Weights of a small mixture-of-experts language model, trained from scratch on English Wikipedia.
Size: 12 layers, width 256, vocabulary 17241, 31.3M parameters.
Training: a variant of Muon for the experts, 210M tokens, 5720 steps.
Below are experts of layer 3 (counted from 0) of a mixture-of-experts language model. Rows are named router (the router's row for the expert), gate (a neuron's input weights, with its number), up (a neuron's input weights, with its number) and show model dimensions 0-255. Each number is 128 + 24 x the weight over its row's rms, rounded and kept within 0 to 255. Numbers have three digits each.
After each expert's rows: a language model's description of what the expert responds to. This comes from a sample of Wikipedia text that the model never trained on.

# expert 15
router:150103139113124160129155177086150088137132090148093156142130109117146164153128176142118083112153175146120150175113136095114170149092123151136151141127124141108147098116140126159134128128155110160131127131148123127124109112134125121118122112143114118112134139154136118135145082105107138109128130164121143108131135097147113104160096105082111113172145117139084133169141137110125125129109148149115121109125127165158134119149138186139141123097123137140087118125094130109101142099172109183160079135132133141137099108062144163123133113139135132169098112133127130122097140156105134128139129096111121133112072107153116108116189177126144124160115154139157151136110122074089093136193078113142156087131143154118111113098087142124145156143118131132123132120114122079158127145076063
gate0:141163132178181140156106117123125110112101126130104125117106149101109142082104143126119137113119156117122127124112084176094151112113167090139119126150133110126163167146094080153171103170147135111094118060143142098086148125122144110125110133148110107102112089163160094114144126131107139127129106146137149114103107145163155134130145142145131128082129078122135080105141136154144124137117089151100111085097107078120131145134131140149106119141096109152175115129141107170144156103113123147132123122139136130139101163102160120157189117143123120144149114112168089148113096190083154121108110159128120099184132141154126128153139140166151134135191131131155103136116140133152103119117118156120151101145125081113163128128134142135155117172097158147129148112068132109160124143124123
up0:179138104173084134119137134155107113133116107145119147081130113144125137132120134135141143122121145124159137158150149106119089171160144165187118130100098160131154130131140159129116127132140137159089141168100146116151119121116116122128163163092122155149144116163103156122113154118134108118142115089129154138114111136095131107135113125113129116128113113120158146163144147053144112104075145122129106088116140135145126123115114127108144143117157104157104147128121095077157062147135131136116115138118109105119168157142156116138098116086138096119076140142104165124115164138104106149150195137116138131113138122104156106156137082132100120135116164134084126115144141146106137110121086117094139102190183178098103136076146127133142122113064132078113111146165159153129128093133120
Name endings and digits

# expert 1
router:173118092119120144142092114109129089150131110140080132129125127133118139138117113159113132151151160119124103159111152106132155103098147115124109142107140132115141119116111161092127182087153134153113117143158140107121146104152100127084127115165110104107124081126074098145177140136143137138161147168134139157139146075143108133146132137095160146153180098157080143108153127135121160107105130098112145151101166102143120135174096120149140140099123089088117087123070125109068130099142124162157081122179131072134141126125115149112136077141111133140100106112170153146104147138181113171149119112116125122134125138121171128127146137128162111116147127146135155124103135129131102103147062146155150118119094083153095120078122086137138138153131119122116091121133145110126135123133098
gate0:106156117145157141133121141101076105114117148158100113149149148095138153089112142151127098130150140100117119150100136159130197104122155113115105125165136131110119118152079092117179127147119142135133120101151115112073096127117160131125126120185159105080077080117140133135119137099101124126113153101146122133094075106114166153131167164141139141098112108160158105130171122154135138130132102158125118108064134142171129157143169140134150133119063129124147144152117114157117146130116130111139164102115091151149133134088149112149140154099129133160121129153165115120128091178120111098116134127134143106179103123148156161133127107119117166119167118129159118164096101100130111131148085158144151087159119084107156127118130143127106108148169122156131138123079140132144121168139131
up0:176147145133062153118144085132093116110120138128149134098125116117158145160094126117157130106133139139152081111136129099136096174136127130165132127123108140165170146138176135110113127140139141158098142166115132104160156131131139097139128164113132164166148098114092164130110126117150121150142114143132138118145104140128148081112125100153120136143119136116150172186131145073129109105123167091114103100135135118090115113109103143133133154116167110136136126132166114093179103127131127144154125121128122100116120112149146159180118113131142096103101131132106139087123170119121131166134166112086096133094129124084121096158127103111092121137106125134076150109154135153144171153115107081104119158169160188118124123100134140170170095120070128099116096154150122152103133097110096
Table cell separators

# expert 5
router:112127142121135122144136121104121106121095104111094125072175130126117133190126136159131137114150116124103125173088163107120150100172128059189117113156179148118085163070158172122106146120124114132140162120140091106146087114109103156126149086124156132131126069134131127115148085133125088156136113131142143145135105120154083091157125130134154163155150132141112158121128123129136112108159115104092125152131103114112146102163137163127091109153122116131150065157083145128098123159101117149125074169137126118109157148087114133141104120118121147154143158091128106153080148123158138164117109142121117099123121157153115136147173122126122109136146133133173161105140138089146128106143125173118105117124128130130122164133151100154132114124133143131091118157161144094159114160150134
gate1:146128121112106132099168132120113145118125163115142141100159144111151138140144088130120103127111142138146120103115117100139165087111167137102148123136126122107098132093124181124142118148092139156145100133103098125096111131102159117145138124128120120145093113176120140091172116124064099141105147119142163138139100134144165095165168136210124129101146131123080145146080106103149130112134083144120158121097138139160143150106148113139125106131108140106120162168134120147154161149138122122138118136114136113118127124115097183165118171151081124133158109150063126139131151066150147147104097133163139130130152104150156090129089114135129092163118102113138174132117118129136145188128139141087159127123157128132121076178139104078160158149113108103141099099135101098119118125143129
up1:110161103113117123138103088138140105089133127096134127120150154114092163125149148127120124141107092124138111121169078111133093125178130119138118125159157113110126165138133122112140135163088129131116105112168157122173113110144113087118122111064164122126095151173162127114111120115153129129167125173168095138140110183085127104099131169117123142132066110139113108135148135180104160138156100128119139136127130134110142134120069164124153115131162116116112119140138076160129134093145129134127119091166137100108186102112138113122120114149119117133152132143146139140158141118126139133098139149110137107072150180145100086096139113126110110074143180148117150127117190138139135128097098135139141104150154112136155116162113177115174110103128128108127103144163154157123141123141082
Pronouns, and, infobox headings

# expert 7
router:151146098159127107118148118117127130129152114147135137131146143138122126135133125166134112128133173151118116130089169137120157117098112117139141166108097104142102141067131164084143144109119104136178129142151089099152147124136120115125162110178137154136134112143077133102144117137149120138161151151122158134186123103205101098131106182120117129118128114182141153099100095136154112137133123111113146116143162148113101144154102095163078114094122075092094134125095141138107136110152143149161116133148097138134136137144096127101132116094109147168091113126145149139125141119105113166114138102101164168149096136141157159087162152122113156122122119132169143113097181101110089115146090146182131120103115110100101129070123102139109127117139123121085105100149114069144133127116111
gate1:117113112099130108133169109122143128116110123122140125121177168094174130160128102135161112124101131123117165103094126109138174134149154168146110151150125157072119157096160148116187108114121082128162149155146099137084108112123147131134120139138128107084090127142114158144113126095099075159159158123136163124154126091170139129170160130155120122099149105147137147107090110117146124113099135136120114139135092155158117125147153075157146129147149159132107128079123110136125134111133119153130108133137149140095114102134078107130130132135142136121134119147116141127181120091126144171140123103146147134142114101191150110168078127123101156168102123155092146145115125082096148136124133150126123070126149147157106104188092099126141126165136110107118093087143127093105139145088131
up1:125176114156129126148095113173131141086176156123120151162139124135102164137128148105120130130161116136120111132122112089112134096143139099099148119156143106106101117142119132138128129121109133118123110085144163146183134140173113088144125150120172125149109121142125113109160098122138104118159111127136128165121100156082147139081096143058117155152098105123098094143154101136114158141149154099135144118142142140103148116124112153113141117114132080104112108134114101147155151141174146109103108087182124133178136098112175139122092123148088121088129141126143155172131128146148121108119150164152170140093152136107162139136134104134135093093122111163134157124127151150144123133052076119180147098140141116122140125152100157112103105093149141170125092143158133133113145098109075
Locative prepositions, place nouns

# expert 4
router:156105096137112141121124125124168101100129109160115112107142157119103178132138090160093110140150144098101127162090173074122191113122106110158156137158123150113152132137143175113122134101108134163139141139143141125148140132116148146096164121150137140142131118150115109126103105130083107132160182150130106132138139077138120106145104133122134154132159131161120157114155131100078104115134099081075122102144183152115113119161153100116129079139125110081131073190093121124099128134148159144143121153143104096129167128090117143072132153129129142162113144123142100155126138139132136162126147087131152121109075137108120105097152155149122132126140116109181160154135156113138082130143093140166131094120114150115072162125108122130126098138114136124126113100127143115119158121125082
gate1:129086129118101112086156121138142133133108142164155112058176145133127147121139126126143114108124134134122145115114146081114130114163121155135115161154095173106149123102162149165165105098112128134140130143131094144119107166104154125112124135167105125132090099148136158118121132098105072155114150144131102127112098067188115131213158109157124134097152110120122133119027152125129140162132143106094094111105142147177134146147138130116127117115153177084095156122138114134124142115087122153129113143082139139145130106107091145150118115154116143116150134146112128123111130086136155129150101129123139135103137108121145113131121128144134147145124137138138149144122077123099142184143134162099165122095153150138116134163116116089164144152142159080132089141151110094109117153139121
up1:106156121150135142157076107145145142089169141077094154169149099119127170156131125124136129121142100109121118146155101119122133122132136127113130115165146126091112135109121131075137134105151130145143129113157163109158134111167100074128146096118180142142096131158124117106124115128123112125126137115099112140114101182097125115090086183089129135160089106124123090184178132138145144120143117158125133131133121161121138141105120149094140125125133067109144104160119109128135093149179144101113141106213156119138162093136130119127117163117116136080129122102153141163143141161143127137110128139152137123126103155146154093122130090154096105114097114162124115128108163132156126143085116132151117103174135103144156115139079151120103108104084090164139113107166155163143143110118155
Openers after sentence breaks

# expert 2
router:165106111124134174159114166130132082133086078135111157153151124102116147137135101182121131111126177131117158170108113078126165114142134093117130159117127116065138147099169172130113183127159143129106089148128143090140122095129116091106189134154130086092161126114111156118137128115093138112116159156139157110144125098125118116153126124123109114151142115147126161174107117132138150136097127104145146092134143130130153111148122170127129135155126096116078123134114132113112121130147147127163107126126116123134098135121139174163112115090117131115160098082126150138106146138148126148108108124167151134127094110126135128158151163141144134078093139147133106138115151118089104112156098101216139136138122127117072139105113104162084154123102118145123123143112144079141140120079128
gate0:103120136146159132100131111118079112136119146153115124175154111127093136075122154157150095126137138124108142113115123147145162102149212119119148093169157105169147160141099112114177112160118095127111124090167133096088106114098143113099119133182118117090130095149149141109135141102095161145089151124137132102119119072125213151135162126138125136088132136147146125142152114108161110137145116141108127095111117118149147166128151157115122115070081140123166151144134121134086162131133140141186134099110157139157136145116153113150148112121131147136096128129129120125108105158111145095121122144152120069126082148142139135137142159142154152120149107114145123174104127133142109095105137104129174096115089088098151164124148146125135111138129155145094160102120101121125143144120113
up0:162129094127108177140129137164117129126136144120139165095130112112154095138113108110175096093118114134114101130135151140117093169122120151142124113103091157095144138129143122102099165150125123197096147133102137085127128167138118113151088130099104127151140103111104137122127139162166140131159118137099150153145120179139120085129108099144077104116128097118107176152162179096166113127145161126146133138110092109117117105103119139135140144127159115144149142092143093124160082124135109152169132116118141079124123151135157123143115112104138102102079118130109113130142178132122104181128142144090109135081140107130142117164175136098089104160168164120105151082157127168143138113080133107125129145158150157077140127075125138116148122137090140106135130124162152101123103106113153
Sentence ends, name pieces

# expert 3
router:168128085096120143136081156117154119123120113110110114120149162143112137156125051164105105099126159129121150159116157127143143119138121127135118168087115112108139124077129151139098173115077104135167171167150104108128128114117128118133204145129128133173124136128128152137126079134102135150134164135154109117126130123123091125149088131105112137123145131154126177170095112136125127134092106141067123129152093116097153123166103130144109124162158116081109106154104099109119114173122096128171094100148136106124144157144128109155120113115106097135110094091142148128103152142169092134158163148102156169116109127102141148143157120096125140129191136117136149119132151129129123114132097125184100150157134132124099155100120100162120110090098125166128100129132170117119102116106106
gate0:083122146128151112133104120117082111140108134118109112148155155137069125121086138140107133133108160117164119147110116143145145081104166120125093134173144097107161135138090092145156166170147155133095113094165121111071110137112133109128109119149139134094087106094121146134144147131123162152096095157135089145105106102137163109142143132135126137069145115105160124129167092104136140130149136114115135103081141166141123157112112125125144129126091115140162160148160142178093158129137178100131163145111148136120120139121140094159156116150109136148127132129140116155131099140086160126112099168086089088161086162135153131122144144162139180126133126100141138180125121118137118129095126146162134111161086094091140161135142149120151131114133139117114136121059142134149129177153150
up0:129129118111086139085105106175134114095126119122142129064110129102166131119097106116152150106152116118121119133134129142099107190149125171198137146113086161150169135146174166121117137130168091169166138179094119124116154152109116135130168148129101110148129107135130133121142108120115111119151156151118122127096150144091124106125114086152123121125137131158124156187167130063155093139135153097159118116132149126136097134121098121102126132139181133114118146116145090116184112138125118171124123125106083081100146137140151144155093102106146107133098081149111138119101148145132120152131165103147143145099144105132112127166131068076121078141150138127102118089155129152164166097131122123132136128146151147139146132099130118125125120128113109122117117145153151128108156081158127
Mid-word letters, list dashes

# expert 13
router:159081107128133131137121135067117161153102101121107153166161134125130097126133109141070130135139155145080142110107135125144155111078162143194126139105143090096129128094146144106126146113137081163181149142137130117142112139129123102077127113160114119121139100146080127169173097139126091120121197176111152142159137080121116114115142122138170161149144123143149140166115112143122103110136101116143094124127161113099136128127139134144100139082137102107097125142106143127121107155122096116119101134175119126126164151118154154125134095149101141149096134144104101135122111153107164178129113124113118102142095102137165119115170093117152091139130127151146141155135141097112055126138112094159149105135118144141084112074119153126125152136139128139127131126119162096162165136129100
gate1:148086086130114139142136130170106141123139123107136139097189166111164169128153098111171114161131153110124139101143139085120107138143132109143132158167130157128164128133188158164151104114119114092098132114094124141115111116106174150137132123154080122116112141169122169150123121086098115144119119140121145153112104115163133127133150120149186123104144125132114141153081098099137122104090124101134083140135147139133137143134151118125135170121131145103134114117125140140124152157125120158109111134176155128096138141115075157147113144145126088103148130162097144125110103091125102159128110110124123140148125061148161112124071130115111130156117138142165118131137117137084153186115129150077151101132158147122066103152103101093136162153152148089110078100106093112131152117113129
up1:093146168128129121120135106134182134109134162119101110122123112145098147135141151140088149124129120126173093119114122091126118111164127146136138118125135094100096123154109128088125128104098134164167111161159153111156131134166112091121130123083195146109082123126135090104122089175130119122134124127116089148105106154118132105155108149105095122138110109103126080125140167147134141132185129148108176124135129120102135146085115133086140096132172099149102120142121115129146122118156122159131137138140132116146161090110178073134127149157101137099137129120112143143162144140146151117100157160175140128105148152101181096149164106154116113109097136114118135139112156143169140124110086095183133116123136112120187152160118165125136135106081091133163098112186141159100117110118119
Suffixes and determiners

# expert 14
router:164108091091152142098084127074126149144098106120115126102153136155155103182101112155122113100129152173092152124158131122146146103120117139135121116091145111096127140124163145135123159138134095150132122128182111142122120122147159155079143112176130111140162109094096131158180118110091118085126181175129108095134136123132060117130155129131147148137142157145116154133124139120133147112130142098096069136116120129134145149191130145131092162140103108111113098112118104151099088153118097132116072111140129140094127159127103147151099097148125110095129115091159115119122126094127128169122132125121113156166096126143110115140139175119162129103114167156144130113113119114098104100127106120152146130099128131124069113121108118180136117111133137153122147156128140081128157150108067
gate0:107180155149134121136124118115087078106162115144109096155147139106125127101113124157133092136167138149149110168099126136156140135109153083131118154186119105115140186146107061115185136116110152165082115076130125130085098146093127128156126125121136120105090075104173114132151162127138165123123137146153147144098091111140180135125125135099126110121147130124144137118150131129157127112147128157126121093111145077141145137127141145129113139097085125142126126145118101148079133146133135114152151106145119135099134095082106161144144099150146122142121130105157147149088131170120119093145149175155107081174090095173132121111158143158142161080128120140147128149126140110157104126164085147127142108153073088127133157143137131152142100134129120152119157121095136135144144146124131
up0:140139133150113155124123139122105122087113146113146164103146116117133120124127136136141127091109126111121124098142130141109115151177127168134141119072107167130158112133161144127095143140119127137116124206124121109147145141151136095166139151125124148132159118165072169119095113096134101125144073131127140112125167128141110113112132118153116147126122101133161142165184130075107094098144193137146124098148150169107104137102113118126122128157188108146160123094167091152186070119075110146147141119141109103167131151132159112168108140095094108144093132139131137106114120137120102171125126079098137129128109100107125131169128121093103082172128137137090106121150131131108140123103106109137134140134168142100103133115143141120141136153073129115132080123170167145156134097128109
Articles and determiners

# expert 10
router:145047105102136130134129175112130098114094136108134137153178187148175158180136064140147138075164185144127152115117134113122168072130124112128130138143136123115152122118128142153131125125114113127141140111145114095129148137166108153144121088132172118139131106116132119123151124142095138161144157164088142117082088128131154131125122104133118109124133138110112153159087100134127135110088154114107119092159099156165087164126128145117131105108133123125143141153093152151100102115125089148164117142125090132160122151103102138163131109122115160136103125090133154156146127103114113133142104096103148121177104123146142136106166155128168159140150134161152110139115153143090076092103136144106116117093135151119100156094087107157133112159121154134135110162134141106118089111096093
gate1:125070176107146122130156138122135165118129108110149153098181158103170131106144128134142093133121123151131107102142128081129142129111143134170130140172146144147150101102133141102168117093141109121121156102114124135106076158114137105134116130149089114085093090170128140147121136093075102113158137156119151133134124124177134106157142103173162091127122157098119130110079123107149135116108149156113080123120134137156138139148174109144174150105154180129107133110113111126115159136114106166107132160124157101155127140101095178133146121142115105120118100137095143113138129089143103149142139123122163137157124071133153099129088146134131131188130122128114154164135140122093139140141136121108160078099145147136085097166111108079168126155116164135103082107132094120130144145133120
up1:127161122159119127161099128146136128104148141114120100157140101122121157144137150110109155167130093107180119163144092118118116134140148114122139125135116113097094163155125131139098127175132136155148123138152122117188136120155097122147144139084189146155096143160165100115117123149167122147126124062132088152091127161087120090114118149051107162134109116142116116188127133146079137136151132126101174128116146126092137144151139127075119073140138118112120135146134121140126135117152131122116107124182124134138113088083142088133086137147144120100108132099113158150143123128147161112095130163151122113104114139140145097162145091154084140114105135132149133146082152139142122151077075118171149102167133103120168133124144149110111131100117104112127100111146147140117139099103092
Mid-word suffix pieces

# expert 0
router:157103126125131162156118127109107116189116046166091165126144125130156140194113099169104125132146139159099143155116143096096146137113123157105182144141135137156109088102113169105169119127141082131159129156142103085117148095149117134101146106152170146101152113153114103138140151098122093115098175178106128101147126103091112108146081135167108147128125122172114145141116111162120153127132151133096132112129100098132142162133107097138113137089141136130130096111127131115096114118111142130191120134160088106111120116117137150134114115139129103160107123122149137167118120089118111140161132124142135164143115102145153126133136101139110145097110123165175092170143124102141091112101108144165119125120118155118129142152130140144139151117108123126127110200135099103136122146077088
gate0:125141109166112136168076098124109108092126133120137127165147147103092157088106134139143120100156152100139113104132082162161145111126206077106130129141125106123169144111115052117167132130141166112104112104151139131097121143104178104118082096147143088086125133136157128138144164086135158150127113155129140135118108136097145135127125131120109137098140136113156131112143125121126116090158119105125125106094125142144153163127156182115149116133119138112140111140134117124123174127110152098134175108150120152163117115076128114138203145142102156164131109127139122130105101165096169112131134137090143087156092152116118143136096107134150144102116144130156125141104135096157127156158096107144181142112105128160136127154168121159148110139098100158104146136081159144153123151126144
up0:175161140182145163109120164138120097101112169120133155101170104134144140128113134147141110129127108145109095106099153079128076130133131151149138115106101145117149106148110159101121141139151128177100138164106120152110146159139124111121145188123109170147120100123124156125121153159116129138152133138141151159119129119121125100133104129140114095154115092112123156195132165068149106140141152150131115102118128110140130108116084122125125136133162095156150136100136097123168087131112129140125121097107108126111137172161176125182078117131124108131101125134137164151112135093120111154112138125111097139147110062109108085179113096082086090141124119117101124109179135145156123114136082109098121116124167144069124122072140153129138136137119125091140114120148158121118137115163125
Table cells and separators

# expert 12
router:189119099106117164130078101121084118116076118127114157131168125088129154146122130146128116132119155123080116149098125124137160095164114132121136109154121098094137121100108158172158124099157117158126140101150117093116159125147106125094157101169134133114159100162085141159148082143115127115122181143122130111110130094101113095140109132083150122129143130161124134131094154104084158127116145106112126112152148119134123160135105118142129125121125151129087105122122150121091111161138099122143133122140149101090126145130167152163125075133079160135108071117163141138132137131121144135147130124137101104124106092171172163113131136108157132115127099148170165128144186087140100131122091108145143154083125149129094146117153120113114095125090108162121126113133128074148127137122054
gate8:110093141127117111151089149120103136109085112116169124147120158154095135098131135158141180097128101082100124132149177123122152154080117138132158118096097096087088145123151142156099134118150138151123107156139151118145094071129115168109114119128096139140160146105106113154140117135137138103165107176156137127139182119144123102092119149137124110124106172144140133145134114122153119141127104149103153200167120130172178128130079153098130103145117107113143113149139131120119140139148146149141098124142131117123092157169149153147107136125150104122115130134104135108154175134097125128154163059116134111117127140127132114136139149120129137084103116126115133150153076129140097130137161067140140121099149153085092078113136117125138111099113113088190118166138155157145123110149164
up8:113120152107093114134135192122135134102108153127132121143118131131129138132100162168079170117110120094106164171150156084106134110180140152107145174096123128130090133115185122138104124140152148130111125134093136120159124112106113153082115107135119123139146121101115119156131139131126130145107089142156122120124148106116074075136088095127122140133110161155139112123158119112159082123153126138097088184126118119154174104098117145114132122146156178139143102076107118138125161145120162184131117141190115097157108112119120130092144152105198108132145084130119123166125169119088143123138122109133124114125153123147117146142141087132139142125076111177099182134131094123106155109143163096136118115126105111113105123139167136130145143090115111117141149129105167166119121137118145
Prepositions and connectives

# expert 9
router:175077148105117137139111153125142080167087106151143103137156168116151134128114130143085066100190155111125151116141174128143142125112142136116155135149132095093155109118119125121144140157135119143114119138123117087119145139148144122137147073164142130087129131154093131146112140144134102087088158181146125116119104121101129098133112087120130118082161145135130126138112122124089128147092154112166146129136175124109180138165101116155085104103141121096126109159067136151099129153126127144138079138137133132124117119113144132166129138119098121155112125160173155132117146109142165158159130098145147099133130116123132134140176139092143131103147147160149162121080165081107104110109109126186153114086103119090106138119134148118117110124126112141116162166114138102163124116094087
gate1:122108128135099144090141085133111154111141138123149130127168156113171135146166095122174101104112126116119180088117153062144142132096140147140134148164164171131138133119150142147169115131097120136128128142118125147104110159082167151099140141131123124086083111170091134116153116098102095119113139125145130122100087147192131121170164102117139109094121091109130127163090104080125135130112146130072114157080123139161127110172182113151160113115150137126107129149128110130132145134109122140128106150101162153111144133111108136143134144166111098126161109167111151092164117114151138137163114104119147111122149082141131105185114144108111102140140123123115136133138098129121135195136141147113158070134131180122091118160106097110142137122106139118131116115138070131137149151117118
up1:147180111148133107141105113141145100123140159106107117163124094119123148142116169112111137140126111118122091145151120124142121108167123144137140148148121092109097132190143134118122124160118115165151118117179160127139131126172149092111108125141161126152093117108133105102113079160130126130130117149121089135117115137093106110102112176114119172151111124121113101155162120161124161110159125122115165110126133145110156147094126130087147107107150119119123109131151084156143122170204172122093153088156137120177155097088153120105096136122101109091119135104131128124131116121155124123131156168123147121124127153157163118134121101155144095106086101132141163126084153126136112174074093082172151103140184089106187145138116140108161089108121110131119106152107134132123119106104108
Sports team vocabulary

# expert 11
router:168106129112139170156128133096104065147109114121124126144179132139106178168077124159090132134137184140095149112103160067152162089160124088163126110112163103091134137116129129138140153093158124158125103123097134127140154139157123126058152122160108131125140151143132147162170111128113092118123168151135101172149141091123133113124116095122132171125163137119109152165082154126092122120085123115110150109141140137109176119172152150119136139114119129098141107135086128138094113141093099113141062104127114077138153174091131142111126093147103159154119118147129110118093132125134154110130123144117103142126090124123126133132154118129123128104101137137140144118113118120098090141154078132135134107130111111137124137109143120146147096108119168154105129145120169099166154144090096
gate0:081182125155140147155106099085089092131124123159111107151132156076115155078108134178145098115130151101124119134077089156104175116126148111124128097182173122146148146145109086138151141131116123114100107110163144124076123151100122145140090125150142111135118110145164134117132115122099147113108123159139099113103083117134134153163131144104138140075144113117138071123152126135108112124124136151144148110074124139147139178113116151121124145108099146138125082179131114190098151123127145137123165140150129130124096117104127159161153139119103130154131141170157154139124116147141157126119129155131125102114109155139111124168143127157166139119143131154155110176093139100141097158134090132161152125129119072089164148142133151134138072112117146119093156107101143143113131165141123
up0:186114122140141153107144130137111092110149146117130143118138112117143127135141130127111130109143164120176110108118130117123123133164126177166144133108131154124171124148109156121105129147175132176090123165134134131160156156120131108152143119129065152137113113142094103110133138116113138167152122130128185163147144130155140093087094111134082124103082084115138160175159128077157115093123174111122099125123131139108092105121076139171154120150166107166152138088149107095162091116163122140141116116159118120117144160091155131163088139089135122117089112129112132131127148104142100152116154120095128149111145106130114116136137071090090116120119132127084108085158122138109118101122137118138110121152166157122164138073139135134129120144086145067161125147130131151122136080123130
Line breaks, pipes, -an endings

# expert 6
router:134122125130106162121130122138159098141156110156078108148188138154124171149112137134113123148125167130130119142110148105115136111149122077109138166109121152122100155104119138139132129121149159087148164173192165136172127073158125095102157136171162098130133089185112123141116126157096116168125163098130124116155133158105138123149118110095107120099130144116074111096132121105117149144118171164140137105130131121107119158134159130166133079154148097074139095164098126134099120134121131163153114136151136132119158134080134136148097132092095105170114146144136122136093112173143110124158083116136143161121096139124106111114152148171117118111144124115100113133082167094102089115136124122168166091141121124098143121104102126113100117097109166147096134154153139115123139094127118
gate1:090084136105078131136161134125114154121143110135134131089159158112113129152133129134141112122118086133112143110119116087122142128133184146132141159160130140114138091102151176140143112142129135101144123114106108158125123117113140128139101140144145116086120099170131151166132104129093104114078123116139157103101105133191153150161170117181140099103137153116137146140064138121142121132098153167116084150129104186169148122135153114161112143130140127106095137118123124126134138173117115136138097158140147151111107102081121136141154125143161131111099153138103128112147108078158117126140099095158135112113127106115146147153121117121112119180095153120107135117116087119073150175111148168073145076136169166123115079168112121149166101151136123116134084097149103109140148140107139
up1:141202137127141116172112112138158128095151139122129128146134130128106165154137173129143128128128135131156116134143144098121162148132133143133103135143165112132097126165089120125096113140102117152147139102144156145174143109171134103131149107114178132164101124133145125086136100122155101134134131147101081158141097138104113083090137129057128145134058113132146079115169122153148146135167110126137130150121161131089146109126127155110149112121161109110139099103109102140150133102153113136108156110151170111176160099129143121124104160153109105118115128122146133153135102117132135092114140137126150169100133115129168082129143091106100097096119138157125164129094159172156131149050092123188144078116110106115165103126125126087131110077127137144142100127133147098120136126118117
Verbs after auxiliaries